config.yaml
d_expert: 96
hidden_act: "swiglu"
routed_scale: 1.0
groups_per_token: 3
norm_place: "pre"
positions: "rope"
parallel_block: false
init_std_up: 0.0298
final_lr_fraction: 0.1
batch_tokens: [65536, 131072, 262144, 524288]
Below are experts of layer 2 (counted from 0) of a mixture-of-experts language model. Rows are named router (the router's row for the expert), gate (a neuron's input weights, with its number), up (a neuron's input weights, with its number) and show model dimensions 0-255. Each number is 128 + 24 x the weight over its row's rms, rounded and kept within 0 to 255. Numbers have three digits each.
Before each expert's rows: "gets" lists some tokens that make up at least twice as much of what it gets as of all text. This comes from a sample of Wikipedia text that the model never trained on. Tokens count by the router's weight.

# expert 11
gets: "d", "al", "g", "th", "t", "er"
router:084084147108122173146113172162166130136150112098137134115082134140102124155145108171135095132145125085151132134099142162131127119122153137124115153115122130126084140097137136126111113103170124128093139117165105164153146098169115113132135108173187123137128108171125166086144149130166096143102128092127100142153108113128118168129109139095137142138101166146109158152124102148134111113112126136153149126146105101164122127099106146148142079108141096126108145131150138129139108085127121129103169152090094121169147091111136121192096124126157153088061093152128148100115113117137167150117143152119131109102173105150165110152151106170098166126109121108147173093125133121140109129119101113130127146114078094166166132092115143118100103144149124106128113148123098144144152148158135
gate15:153137104100123109115097149141123101101137144082129156128149122129157131156119104125128123122097133158118138121122122148121150148100129138158149083110160121116104071116147127142120145100182122164122148122162139128111139185116116129159147159165129126113125112225124136150138091088117062105112117162101185081131133102161119146166124135151109116103112141125111142100106105129156105100170066090148123144135128156103145129090142150097144123121149165137127172168154118127119109077161109123109113116126126135086099146127145120133114205111112122122130122137140107087141129125122158124155151119129120109158133132072082122113118126083154101116160071122118106145134125139128116101084097167125125141116119065132101134132136148128113109097129116134115115140126113151106133143138104
up15:187125133097152113096077110140162142124142113107097097131136154095133106125139109131144133102149117136112125116122115139146082148140157104160141139138154138153160129147135123148118129117078159124134161124086158125156166148136140148129099134107140129135122079115118143121152115109133182148121102156127123139134105124070105133109143141140122116145129084184079119154147144191124111130127120106083116136153126099116138122129137150150138152093090182123113115118098111096119070149135098130147105080156117186138125124140129156159137119135141077110187091110146144126141074083146132146134115101135136150147076132132130141151141125116094128154153135141124154159137164154130078106164087110094101120132185133113117172120108122123146155138123170178170113136120146111133145136127108
gate16:085117170119101137135128141117129153085123147143149142161116093124165151152126140190136114143125103043131118210149158182148133124144101123143115152108157122113142142150120138138162114126143130101133139088123138159111120067157102176146108136124134139097146129170128137138105124128170151124140109111133120137138140130124136116154116117124120153122121122139111136126153152133119155143075152144130168158135133094157136143146062123136121108125117122127146135153166136137126074110095136153142106128134105122132111105114141114128124137150058164088130133155133136131077129148128148116169154097116131128112109132138121134139193156180104180107097126124130102150117132132143108105161116140150136123149125125163130178143155146134110089149071127131128079191172142123127135101139156
up16:153136127139128106122096105148122119121145110139087139121168140142108093132165082122138124116183149152117133121129133135125095119116109144149115097143150142149099120116136144126114116114120112152126141150130100099112137146133119109130169128119100108185132121111111156094129169140100117144144220170106095151128124164098119172154134121107121125157082142126179123156101116128083123119130132110133132159140147147174099143121144163126165137135135135115068143115150104142114106154122125108112073147105153154144105121088142147143144124136179143130071134096146120114167146132145137149149126092107156124116133129137089137125162099141099057154141097093108141096133135117086087123115115104138115111137153095137144184045125161125105153129149099156165130112117092117109120107121153
gate17:099076143093109104141146154126108142134128174112105166123068147083122150135108083119108102122103121094146144175157128144120121141138149091176132133116148135109135112138121138146147153122128147177128109139112121156134129116125153158126099140173126064167151126161109105156158118101121122123140096106122119106107151140153133169056126117130146160097171145136125114158128132110132144085116128136138096142117068167134162124112118135169138131118149126142117156159115094128133089086164076162106147130113119124143109172136123141170108128104092130106117137123159114099100139138138150105134125149114183120079143096136160160101122140167117090145121114074135135067146126150147074106138127158115099128096097118123116146134148143117126087141124123106153098129129121151128168110114131
up17:083116116139096149124141127141081135148084156115126120131094113107107143099114125143094096186160155085193142140111187170109123150090137114174147138101128113139126158131121114123102158168108100169136114134113125198152132104122149121076150142126132095120117152149120126120139118094111150061159151128169157118122154119133166082084103116133099127111157119187140111119112093131101086120133105148117126159094118114121112119106134116170136114108135110114142127097148118119118162104089085146120172139142113159126079116174092131122140161128110106135119165125172132131102114101112092126100114120162166110122143133153147126115110140131111130151139111101156127148151108135123126119152168145134129130102106113152163121139147123131126080140153138091164130117152148132138108084164137
gate18:103114157109103139115124160129172181144135060086122134111094110127122078153119129150134105106154152104121104109094137130160137116122162139115106129148137176070102093092183099109120130103144140113110166126159140133114142134153086073128082132114182148118096126153120153099162145078135122108116117097124091141112127093128139170100133131142113160140092122149148159133131132131098103120125120113147205133154111114110124088105117131128155129095107116147142146144160165115152125111130091147111164165096095148157172123104149126161094169155162151107136120138164133094121120124135152137133159144118119106109169087134096116133163110124092138117134113107105174115129145108142134137139121140112092134105096098166176129116127117126112078152103107108134110148132127142125127139141142
up18:130116146130109130172095119132123109140147135124168174093124183109097167130167085146082098110125155108129104195154144105137098113128133133091097136135148110140129132148133121090171087100144157139103143124107086152153120105152119128169109174125094093159115089124160141126103136137139133183093103144084151112168143127151106124136168168123140161144124142125088146157162092152120118128104101138117091159151096134175130145150122154131154132114113149143077161171137139104124098111150130130111071133132119165123122150107130134128116149144140148140135113129158146129111110111156154117151114149083126119098109142114163116131122114155125112175109161114099126114161163155147107098095106101092108143110142143129116139136088181157119158150125106107145109120075112165136139149138127
gate19:125069108132113131122160131135133154128151081130108124129122128125126121137169123171155120090081152106110101132110110155152118158139142093122098078131111134143107132097133132118129127173114129124105146142109053095137156126124167109123146098130150113129113108147120114166112126116119117116081142163145151112194192104140121101146157093061152107145162132138065157129110102108175161081109149142130138157095164123131141107148107131124151132114147154089118093126091136148121116128162143139128093102096146104112173119132137134112134137110110142167107138106144126127195122148128138119147132134120150152077145142135171095145146104117146140142157129110112133108113119182087140148139080124149126103113112122111113134086132131133150097144159061136133114129110124116177129126124142
up19:110117178097177046099138123124130093158147168123167135113155141163110142172074117102112125129136136128152112114177122157156106128126132162152124134139132137133113112133133092143148189114162156156178125129129146123085143135131104132133119111133131170104150129153146091135153137138150131128133119081129139120103118137125134118117121121164133132176119161082145171108116163105110123202162118104171149149133114072134120141136161098108130134128104126151113152078120097086136181125164135153152097158140110093144115138111169129136086152124194127158157118108130099098109098134158128109123114158149104132117132098110155175123115145147103121127115134179120157122158093118132101138132098094114110111121143131135129121116127120134151090102125154130148122087093139135111135119144115
gate20:117144162159096124176154165129105131069124143090118112146071118133124128135140133178150095091180135108155131144133130165131083120099133076114107192145100119136121132124118135105126164146129134152117177098151108173121165136148089082122118135133159106148118081113131155129096096143133118130052120124165164091133134145131089135138122111110144091131113158161160116134112139117118101142092124128148121144105153087124121122133107136138143125151145095121107156162123126134097114127123185119132152143142117136111132102139128115193126112123128133118106124059120175133100151131204133117142132117094102141126117060149134112116113130122118115180100137168150123143142153131159125105124125128123095129170123108165127132140153161100116104116152133121112135161136124148120123114155114
up20:170144161140108104189187136093117160144149086171117104165107118085127127117178120144131135113143133156082128140146092138102132142096167109167110174131076102141155126139115115129153142162105096098114129115139091157130163133147121135085142144126085155134100173116128129112112113132109155142094121120166113131144125147122134156139123111117136168124141115135148127105106109160126149124118142135098135087122157126137124104134110125133141149146163104106114124135143116116104121158146118093150093096146093100140075043090156155176124115084117135135138126124108111121084163096098136105096128133136151119139156108122148150131177140138111169126145124119143148117162112168156096142128118153117093116126129107151106137146145111183163106128137157090144083125156124097102085118128121
gate21:152137133170111137114147137162105144168130106153126139162091080123121121146181138151156157127099130115157129110133185103118097175160119092135113110153112121138156125144153175129165135140130106149074146172119134111151133152157149128119110118121168153087067150134147140141128149102124140150133132158146141086159094112084108123106202117143098151116150172128129127118118121138148131154128083125123101116120161131162103136095127151155123135136177160136156171144145160131128115143124105113092131109110130112093150136121052096077132111161108126123106113102164100128165133104135104158132116176138109106141132117118103140132130133170106097134141125098121138126120112122125124102175132129129122089134098103128151156108102121105076136156095089143113141123158168143138159145160106
up21:153132115107112111123129139113138088130128154169142146124149121128144139134148104144094126120172120118104113075084161158100131140143140155132120096158190154077120129095100122133138124122117114147159133189119145133150091131151142148087123135126127107158100135107059109118119139173119139162131138119174113120114180146158163161099107093128104130108106138107099091106135146107108134130118134143115148117130149110066129116128161106136157174111126119110134108079113126179124140127134127141136116129119129127114088102150136158122092101119139142123172138136159186132123128127152155149116113053132182114142115143073103123111156124126182121133123136100150119102102135159127064125182158095185137111134138144101113129114108107109128148130095146124142172121122109120147097115125110
gate22:132125137126099174147157062115122149116150170118158141139116106108108123149116148119126119154149143124091127096072139126123102110078118117085116128129112139163162125125151152117143101105112150125086117139107138104166120086138165126144066122128157100133137062109099134070117142102144124103157142104110126150164114143111139136094097143101089145144117150141135134159125159150110132098185118093136125114101117155136150127133135151103112156119142112130149150169135157108145115142183120153097128149103148170157103148090123147101140124085137141114142111159116178119140103111149149138155134090105145135128135118093110127178133142109075135112112100132148162132108149117135144160206077155113113114139146125128129135159135111149117137146178111134124071120139135163145140118140169
up22:162129152165125133110119109097114146148111104143102157135120102130134156146104130133130143151110150158123145128141135119139087183149120151090172141096131156118169119136141087127136165131133104101106160090145147113115125137142076137114111147113126159115118140178151137114113136117115123118162123096099136143151113074131086112167124135137109101134111119149142141098137137072162157171157086092181127110127137135148139087155157133173104143137154172103113128130147140108130186120154098127102136180109101150150098152150122115090164098120141118142136124154156075105133116096132099104138132132100135129170132121166166143130123150091174085105114136175138129075085115098140158138071137168106081121111110137137176102149141143148124135154123127154149138102151111115121108130120134
gate23:151144132142091114117159141143141131171101129163105150134140129098128123147125126142119119133101098090169153146099149087129154175097141117163111128111124089158132088123151165121130097128114145105124120134145105145161133124127133108104133123134123163154142116110108164123133092175125145150095064159106114183139109135096095120069117108134111131122135142136138110119123106133202125140103169090099146115147099101081177128138160100131123147133143163131142122143139120160130060101128112103100130141125097134144142113134131109163104120071167121083110156084109128138123116137137124151095117139148096108139154110130141135146119137148119106096098122146116119136130133099111090131115085144142111171137140150093146110141115105161157084131160153101069092108179128167117122176156107
up23:129118126145128105108179135125146075119163174130135088115135121119161125132150089122143137143127135159108131131160063106157174114150135120141179152086150155144116139088118122124110095143117157129148085109094106113141097124158123133095118137127132169168113138133098145096131138110113128113126130125100139120185146105161142104122112156125130076129108129123102086149104136185147111136154131124177121139133095154183122137113150116159117112144117075156111113157113172167158146102106136152139178130136129144133140105179090121145083153101144099144113144171124108148120112155125155096128123117144108167112110144155168143151115122140129194149149139174122119126116148108163135126104139110139087096090151127129119080127121122121134179152166156100145125124131122147147105138171118
gate24:105107166149145137134157098138139177154127141088112147152139115128102137134155170106178093103143110118135138125144171140065149095157115069123115137147148120098103115143136124121072085125120165122089116120106134119095134085135085123149119111141191088098099129138159129123150125132139097144108162074136180155119134150152090131109136133121147086077161127127093130106161106094139131104127134124163086120105142125143141133146131180132115111110149136067154064134147060146110114111157160151140092170105136120119149149100156161170148131132153109106112110164155103102155153121135136120134118130143111088106162082151103091092112129125131122103124106113119150152112122132138145148118144154120135128132120128103128126151139129110146126150143088121105133141148138110139109099131133
up24:136132122116134127131144140142150145055148162168102111120159145086083154119125103169126138117102146155102133110109133106141125127110173102104146136100146126149108083119116125087134113114142106144160149096146115148132166095144137129093159106127136126155167110114119110112053120113103180105131115126144114121149094101134124119135146152073101091117121093137110101156108178145093157123160103166100093158095103150143133094121114104135121099136066127087101143171130144172098131143139127151114135116132161139123121155131130124115117145182125122102132128132134145101087123137121142154116103112147137112062130101092148106148154128097141138148140107131120105129174124179121118091144157169093124138137169106110129128148115146126169069105132129158145162174131136111121120117156112
gate25:138106148147117156102126125127163111165083099143084134102145105119102134151149144155117124109156130126095129121105123143163131126135106114126131121123089108146113149125125108097143110123187128164090118161154107079162147110118127123123115140142094154152137118142125157116121087102095143150120117155150127110102135077106102127137146118155139149140085124080150101099129090131189146156159124123139131111120128167135140100151141152172137136131125165099154124150130138138116128090115130110134120157117103096127144070176164089064157164104166124103107123101142131117106117184149164159143087137114099093108149143159174148103163120134138098144154178130163201141130122095137138139110112141141131113136104104117093122101099144113139116126127133109106090109121105129101167170118085
up25:119135115142136159143149133142136098131106101146127121150126077177168114104171149132134125107127107104094144080127136118133085135105151131137154151096124162103152078140122134111135123192101147139121115145130133144137153134140121098069113132100131128149144167119129130154148124124107148086167090130188097116148118129123174155115123123125107086115139139136103120174101103156132183105153156139099133135138146128124140120156116152084101178154112163155122138126148131133038126121116141140110057101131152145153114160105076142169119113142130157128098129136120152122092127134112154129129133144166134138123165142140118163129119122115141132152165123102145123107125132129127084159146142118094125085128157075102148134151131096101090129132064124137140159098100095123128117157153102
gate26:151125154193127127146126118132136107129100113076133172093088152117137145161120145163128098162117124067140086174133145134161056119086109155113151172124133145142137104115117127144165124135111154100086138128113139138138134131120109152104103137151125104139138089180149124106082093139171128132129152120145101122176119108144086131119144132140122117121079145155088124119139163105115114112160128130107163111137146138143122154157139161112120153135093183124145156178142131128118088137085099153145173120129120158163129160125093107115144121113100129095099098089136147124136134111135148103111158105093128148114143118149126116124128092118094140154102096107109125121104109141111124149112106156141123135151094129128168137130131150107162115128168110174109128109134185123131127154200167
up26:121132152157121120161153093136125144179143121127123155094088116124138139101178127157122108095133110126150105138127134089154129155111112132084081141114088093107094163110141141142156131148087114115155132166090111110177140140119121144086119131110135130123131073114172142125114103164117171117132060137142141166153115157127106097141139135113103123114100089164152179123136105112156066161113128126133142122130086193117112115117136094100120093152104123106107101159092102111144176106131085114164129100117128133107135131133110100161148120161122153104139121121109139139103113096122119124104079130120106131128112143098205147131157137157159122129137113139112139127122118111122119115104121124108144130082148149130184156105138125071115092105146153091132141133124145164151152148130131
gate27:148121116092143120111112160108148133145115079121130121149163140157125144107158130141123128137124131132156125133091161138113117158099137120077146131089151126116140152140130121181094129118167158143152143128097164174091103174137139111174094103113138147133117100116125150131098121109124111120109119149127106155088099094144061107125152113174121136119096118113130165078146100129125110137094113100085140100099111074105131126141132159063131154165107157140098071108099139100118128130126103126124191085065122126152116154124118160149097085099118131132120116144109102104131085114129129161066199131138134127124105127128149133135144151101125151112111116143111136136086138153139136121098120166118109131135111137111123124147104154158091085128141162144157134131130110150161133154108116
up27:104139078100127168153140085135108130092132121134143102077135087135139141139130139124128109139152139136128122136101129131139083135117147130135140138132120107128079143106111102121093095181159127147132142115145135137154096131103112171150153129153143104140101123131158140109157155159109122110175096101130121127152137142141135054121094104108127136124144115149153160134135101105044154105143159135106097122119138100167090160114172127140134142140095116130151107140115132143131157128110153171160166122155147161116105122139122169134103144137115145138109169175160146101121139118099151110158085142130132149096132119081149154120122135147087162137139157154094130139133125134143129053173133106117161085105162165134104149173161115103116138135120120095154120092096149114176137101145153
gate28:129123163111154137141156156113138110154116107145124099120114215102089106134110136132120127124120133128122117104104105121123138153120095154116115165146141141119119132153149126095130130131147111114105118119127094134097161101180109128106085164102119147123137113107119168103132159116121078124112121094139132138146099128096186204109112120152086109112161095100073095102124135157149112096143137157135145146136141194076148139119103131133133113115107117153097134132132142117125112150159177122101087131109159102157109141071122105135067143139176180162142120124142157106136116111141145150152092122145117143133129107177110127132153105104120106116126135106160148125130137154113090170115141105146115138126129143165134104158137168071124162120108133129139130176115097103120098132161106
up28:132100166146109117120121157133142146183130153138141155130105102123168168106120148152079154118136102114161109174093091117148123141132129126097103127111098139126145138116151118125117156125160161127114131135100158117137087099108136110131073081135123135100094115132137101156151101120160146133089121140091105139104135135125126066108170117128150139132092131124128127125134128160118147097148102109143131140158093110088116137070155114122153088109136086114137150170129133102133127045112155124123175110109135152146136179106065129130162118148103102098119116127136094198148143142118108096102143150132130130155119122082137099088118129118155110152166131170135163106084108096108121130115119093089127139104142136095127145122138095148122131122078160146122105111096147139142135119092114
gate29:122149095172118144106156098097133076116109173121099142123137130096164119109135124129146139097079121179145084152122124179110126152105127138143122115154101116138121081094155138148142150115117133132066122143127139153096134119161118152124109126128139153148116114151142125121118099134133124136130130138140085108117178165129138114161099130124124093154099144169137152139161111128123127110174118135143111178122110138138147161146124140143136120142115134106140182109134114104116154154116138067107148152101146124147168147106143116122150159119147155108128092103121099122188046133129126200082101157173095183137137134149120117189136078128124109133166149148151116130109127140125140109100078153119114123102149144139158137123101123120130111129164150171106121116127148175155144130116113
up29:156126170104167079111125152120088111106153154150088144102121141110118148108106136111116125084135144122118170180106113091152125123129105143116097108161106129121131165178094103102145138101091144142146166169175142103161126109142121137111106123176118108104105158105131147131134158134107135102116119117120141090149142122147097121124121141147140132098144105119154145166123161141156123108137095116112118105093119129151080089159081127111138102123128112113151119123113130162149130116120130144109100133075168124151091139118190110118151157127176153137155137093102160134140074091150124133128111102117107114142130186166156165098118135103158151157103133140129193127137134142123115152111140122090116089106152119108175135163104141156108141119112089104124135110122111111066154135140163
gate30:103111144142110159114101172117156146158149140090146155113077144124094150157100110153115116122142127109155109134111156152182085116115137111072114164168127128134106127154147120101118116107136168133095171129157108132173129100144132109132104135191183120157104106157129152125124134097153100142087116126122069104122139108121116116108116166101107123134120169115143136169117108128139105112127115111169145127142098098118099152137118163130169123134112140163109147116134145105119109073135126128106154150082079117170118129124125124164115128139154148112082101140134143113118120139151162139176148165103137120111180112122161139117147087164083133164094159111091109084136151124171152120103079101134091147112107110124138101118095156147118118159117105109130095108132138147132125150153132
up30:133128159103098105170133101146123139120144108121153131110137133100136122120178098145121068103135157146108112180117145096136128124124137146139093087117152168105114108122149121085144092091138144116128135133134122139081133151153102106135108180088114085151129113140129155097142136098133133144127120134102167176149127111159132165113164128154125156168085093152093165128170116125122137128120085145075126151164125132152138093095114128146152151096154101138121151186145155106147106135136093147097079140133126144090183132107148110130136171146161143118154134136174126112102101099157149120105121098106119115104095153138078086154147115144128128128154120091110185133156150154117094117146123138102096142104154123155139153140119168152132107141101096122163114147095113159143127138126130
gate31:150101181129149144137111131146119141098132074155110189123085121145113116104176132136159121093112108115105117137091157156140121109156124140103142122143127134143115110152113105154138076111147138132129096114129116137168156085148127136140133132080158157087116102138187145170128090133130164151127137143150133083055110118127129150139120158115117166137113158132118129099151144119158150114115169124119137078127170114124125122143098160149129100139099120124102169116112146136104113141163084130110105117130054103157095130141167143112116102138144129108134132165108144144090133130124123161131083161121112136093122101132160143155140144124151176129149137089096121103155185124131137105154130147139146112133149172133196141113104131148168117175127125116150140144154158135160130159131120
up31:106118119174157093114133111079119182123173101133109126157145097160129111131162140116156118128110125165127115126152148101126145122109117125168153153068138125135137108143132118139129131116136134171156135141129180151114144134126128154143126121141173152102111067170121132109107114142171148149112131117134133143122134104118075160110145140151118162129121106120116131115123160136145185108139161127103123105134173119091155081118106171149136160144186145106142153145120103101120134127130128102139127107132079130144098140150132122107129120129073084122164112099129123111129116132107154107130138114115126124110181102101096055151107117143138125123119104119104095107156151129073125151156099118125156095113118132196132188130119118154144129124112107137139169137102104146208117125145098
gate32:118093100132123103140178135116112095120121123104080148114130125163138091142124140141111087127117147124144158179106134185086120174134109157116124089124088098134138126103149141128108135090163119124106127102107114151126121124119114100140131099150146130144153164174130126079138131126168103131111116159117087084123111129120159107113151096124124125107142131108125138098142120130162125120087130108144140087160133133062109140123125127131190138147130159097133127129078129145138103133137108135125151145121111115090186096118109160136139113074142140107123149091141144152093111141147133118094128142139106126166154100127075099096112107130090127133149118110127117131071130147140160153177174111147115122138110143090150133148090125209103111107150060082157119122144122128111127140130128
up32:143130121121154083174139131126154074139121121102144108137088133152117120130130104149090126117114104143120131170137100109144140146156149123148095172116116099160081141125115143122133105149147117148144125090172139121104135169134071146144109151162122111124118121102159132113139141153121112174100167130107142094134118124151117126140157161171158111105180142187125153137125122087114098131131126122122119123122120092137111134141164145103129062168145112145135131139153157160129141106144139110102163099142131140090134114122139090128164153155096114098120155143116159162112110152157127151137102098139160106136163160115111169166103126152125120139090163123123107153163095164133172111144164111182136131165094133104096136117154122083120131106202101150086118150130135134100175128141103
gate33:117121156112075125113116163177134099176123086134154141114117145161137126163140103145167135136131133126117099132149141179100126164119141085090136145135181149108138133139149130122110144143184098144143112105131163124061133107167106116140135130114132093123109172169126135121178127128172125139147105106176117129093137128143080151133123114125120119125130106151147151147097111101145168093088160110148141092114106114184131179137154162168082152130135149119108155123139073119124125142170136110149125137120080132119128101132112119141115084102120165117073136147119163123135163120110157105158088154085145127129167114119156109142089141105125124140141104139139149118106185120133124106123137126107168134105115113118125131132143098123099119150131144150152149143119103144122162082150087
up33:155169120138107141148139136141161145130138071158167136140107119107104103156142141124123111150139114135155096119109110113157121142098103117085100187191152190133086143137127103090122122176129140135123129147134121118105133106099163116125144148117102103109144116097135120131140082141157121119128123119119088188138144103103138114119113109123148140138119120106088122104125125104138157136087123135166129128147142108111114172130107156139105131157146087098104131121097124141148077118150116152141180111150063116168135097137147148155159137123115143134133140094168161135142125169136125139155138080089151128100107147138130125160128183106112148133134136116122140120152114138135127149094091113170169149091138133124120141132120134156134161182174161140138113147163131155074140140051140
gate34:091136140133138153113137148143140146097141143161154129138104154142151134147133213174138120140118103176155111142106116153130126107129131101115137120156148140121122159090119087097115112150156119117132126128137134110107188111135152140118165108154136121120062115112147206100112137137150101132094116095141189119095106141182136126167168153126093115158141146108129140108112163121123090137163099136124127102141107130125124172144124122160127149084107111119109136123129126111111112111128157167090122137124138150161101129069138142142123150170096125113101151125098100135137147106124102170110169162115090095123156106112105115143152138122091138086118141138196098103115117123136148149114149105134127112124143148127106144152119154136098069131142090145100074163142126105111118129121163
up34:110172142105091167147176123124124114102079160127122101078108127161145150128105156183111116100116111148108136118136068138117144160110132148133117134156126109112154126108144149132123094116126135103128157158097126136120122096161143168125113142174130155182167096108120136103113131117117125094178161144148081110113104103114121134135134133122129114134140174116127159112123145138120101136167142104161117168101141144134141126124144110164113119157113080171110088138113165150173096165122161140125135192129143122147141151186134091063150126094139140090122083148129118126101107147126125161116126097168155123111103100131137157133123155088104127135134146132139133094155127109179128109142158145126105137121131098130116174096143172109120123128097172154113118183109115119116140154121113
gate35:128107142098152133169141117129112150122139136128157096084168133125130166142134135123116100091106204137100091111121201129133126113130126141157143119141153139122123074127142071129115135106123124130120182124089102114117128158107120120118128149086121058105131111132161154101160163138103117147110124119115164158128138151091154114126110146120126167146115163166109119121146144095119092118145112093121162139140098127147155135137135128132133120128121106095126129159162118124126149092129090167124126118102138131097109095094117121187133122121128138139123144143156114121140134133131143182128156127078108118106139160106142103174150119132129171152101142088126107124166115107174097097181087145110098116125116095136063131122154148159145092160121091103145126128116140138148073150156166
up35:132104129165132116144124115119094107123129143141147102161144149095131127114123152096113123126116157104162148109150170101102088155132104088195168145134096136108138130106103134124130159152120120133114144111165137177069143162120144142130133170115106067102129152130090138149187134147112114165152114120192152137110124135081178112099108139132121120122127184153136128116138131107128147146127126131119164165124102132114122107134114132128143128132125101114160155130146104132121105124119150158148072123144116115103084127118113156157144114114119106097118138110159106138162146141118137115119063114142140110105131153092132144114094170123107120139114112104166059136119062163135121119151120127071119072158142141130081136156173148154138091120132127115132136096165129127139082140142144
gate36:110072158133108159154120136128148139120131112124142169105079142094103119141136127148154086125150135091130113091092153108162100084124139139118113134138165140134095121083131094130117123109156157115102156086103132136096161132165132138157117170102145093170136108158134151088142121107160146167122123112104141134152126098188122142068121135089118134127059163127138164128131108132090145099125116134130175130153112084107137122123073118150171109107140096141110141166124134103124080122128132159094134159117113136136133111141107140155115141142132136112127118164151178114109143103178152138126144129124141147094126129128139089117139097161142144128133088122108148108164122156110115121133112137137092170120096149142171158107102161122117127144123107141169104139140077147195157142130141
up36:146152137135127103148109126147149139158151100102129133116126126134143154148147096149091115115125163151115111181183122161123116149127129141079102133142127141102141132165155125085155102104130121103103139153139099153173107116132100081134112157139130126139090094120162118156098136110149088145116087140135112134145149120073120138145165169133117180142131101137119153162152088147146073144110102072143098144157125169151102121155137153130148147108112153135118139151162147102136133089123103099112103152113090157143151103102155096126120125156175153134161103151142076110107112130127132130165135151085123105117106098144096137134147115102075139169133175128112173124129171143154145114097121112078109111109151108139121120150110152151108104150108104127128117137106141157077115148102177
gate37:087127155108142148139120158136170107149120117108145130094106146093082120140116108159111093078130146102125095167088175169163124120159114118106073113119122159121104120138163120124137128114163147154123139114139147117124125091173087156158097145153116122125134131158101155132182151095141103123119105091145118136139160107133116164140125152116127139130106139166066126138131106134151140087162128124139116126131127115146132130109120138163144123092125155130143132163153164127147114107136106129089154145094097138150140091109157136174112161117145166122117087134157137116118110135125164156152121159086135084096162134158112113183165120164093171136115138086122138085172169144120124105137140121095120134114139107165180124093097159160114107161114131110144107158115110136128134165114163
up37:110154101117176138101152145093132100132093132162101086138150119091108084101098151116146151133128094104140126113106130164113163139163090111139128130095089112138120138132095147164121169155112098155161092113150148099114124086128112173137154082146105157110152183112072121111129132120158108091132139119184123132111144149120160144152104104117120099108147100149090086112086147104163159117163183142116111091086165145118139139115126121135083128133139128111170093105113113177144149138103138117145164093116162109119123113147129135147156122089104116149113120106099114139153155145084122152115103133152145116144139139146104136164137175120146170112135101125172083113138099128103123138157164145141159127134149127128132120082146115131123141113140176147113153146150136092109121143117112
gate38:150104128136192142110105151157114143133164175103134134100127114136141125133161112170137095099157114160143088099094148119114119062130133144107158148144127137165139129105152149103106122124117176102141105159087094161103097100151125100109144133123101132100144107151154123095113123144136137092111138099138093128104118124136113122144156143137108158127141131116100107092119133173096086122148127128139111084142133162141154105115108153137163134142110102133122124176143137138157142126083110135100157132137120133135192164114174114145141067138119193085105130147109126095140163122155137112107153113115147150133158129162141060140150129139133130103140100184114119117104116094113131121123155122157114085120166076145095107190131132119139135147086144132134130112136121095105099133104142
up38:136166119192148158088139159096144110117182123131172142160141148148122157096197117130139110104110106130144071112146101115133124116154116117159112104133101164118133141109117090137112133089136125136110104127120102105101098099125125110152158138115101155129175123145103093136133109115124174102142161131128124089114107136124163099153147126127183156124109113150135151103149125088072102111130147156161116107110095143129129119111100127085133122138162158156139109110145132153156143137132129156153135159122118117121122114075167110164105144157130143104115120097142123157123131152131130164113129125121098117108114089141120099138066126109100131146108165114131155110146129157114091108118116131129079120095141089132163165100148086163137116128146150110143127142082106130076144101166194
gate39:113123130124112150120141139156145106141114129130112147128127157124155124128138149134154134166145110112156100114143161129117126083129124128118088140104128143147104173141119131139168083103148108107115115144141093133108147116123133133117132130186103112127146120131088175102148116111102107145117100112095103131126156136129093156121095117125085121180092083131094166162123136101158073175137158113160095115134148184145147126057127118115124142123111141109109143125149134119144120144108132127150081078116112115147097161108127140109072103166154138156148185108142155134155108118110106094125150086142072101148153108142157126065155164163138137116147100104122133167107148164122157134123110125107075163179111116169128107090097112121109153151149134145135112097130120149105146140116104
up39:126154093135108134117092130170115158157169131101115120142157095128148116130108134164142087123086183154117161087065103104164141121130154138166113111148098142107168102152129149103156174142122147092129123096075129135163138154141111160100161119102126143109141136146122097126148154145085171127139089116145089117126078113068130159116092105122123115121164140127122097139112095156115095100161136165132123132111177147167133087173183125141137154104119097156150131127110114122195154105144105127133138151145150118131136149182130147123115107129136111136148148118100100098094113132124103140151118111115124114142070153117131091160146102116153109107083141112147133158112131118129159123155137105116096117126158145104143162148164121141126115113135121091151132144109149128159109107123134
gate40:112111097164057114162130147155106120108157154121147138128096119162146121127123114127093122127110119091132145137151131156100126154068150148129117116109133115150130108163143128122110100125157145164111169097130123135128128172113111137129058120144112136107110134137143132079179147115104127144115140116136150120208145076142126113126145131112113126149130137157119159146147090101102127092155110138163142134106126130158141155123105143152117144098153104158124118188147128110128134136108116159104109108104125154141146171072103138191107154107109145114101153087140134115074137109134145121106167112068143118129162153150150119182148123112116141174148169091134096100095146137154126147123147138145105123115142131123169148086125196127149126139097126145142088133111125107141129138148144
up40:128160107089148135123133122142114154114132054141101124105125093115147087162137141138121124151145175137118129103117161118135153132130123132147110152182188144120080171132154132148100134118084094125127160109140120140188136095193133130104141129151116134149098123101134124165131137111116164140127122116087117096132135134151146106094131106163099125114135146117103116091102131138131130119115102166164114160139123132103121122124112114119146106153103150121108126124126123138107137124121150120109131127120097073068128111198127141092112128129095140089157135128142138152126118132098125145139102103142168128121136161137115079104120126197122111107178102123124125158132096150119093081105203128123140204127133163180124101149115094097148149133131120117157149109109120140140140143119100
gate41:152099176109134132102153116195130145164131073127111139052089145147114079161110126170134139110129142130119113125129129106141165116124164153145115115144106101091085118122149135143129119106177102049147122111135140117139112135155160144105143106143132120129143117152122141109105120126175098107131152116134039155169112079157113126176122149150125162152123139133149113108128083115116092131143081166136083163129105127138110122137133135126116114103101144174111145129144172091159102109136143093167158112115118115100166137131163106102178103143118136105118125134100151092118156113134152118124132139144119169082133126104131166123104062150113096145124142109143143139096120110131136154127122144140131148096179151138137123150118117129131127124125154148115139144109131122123114131153115
up41:110130122135149101146104162108153113140134125134102125121095171147133133139142090144122142127108122122160169145149123152162104149152097097113116092116126140102140115157103136097152138138090146173160114128109141124107129101136136147112102145140121115091103143115145092159098105086123110132138106131128156137108125149100081071173206134163101103113162139129114174094112101145100103141053138086156091143127157167108149125128132152146170118107140148099138143123169147084103159104129118154114133173095133139112163137108141117137115142122126165125108106059143115148165139137141109126087108151075112122135095129104144138150136130155068105118150124126127145127138167131124118126137177074126106118100129138120127097134111125147140110111076100122159084121122125139120146173097138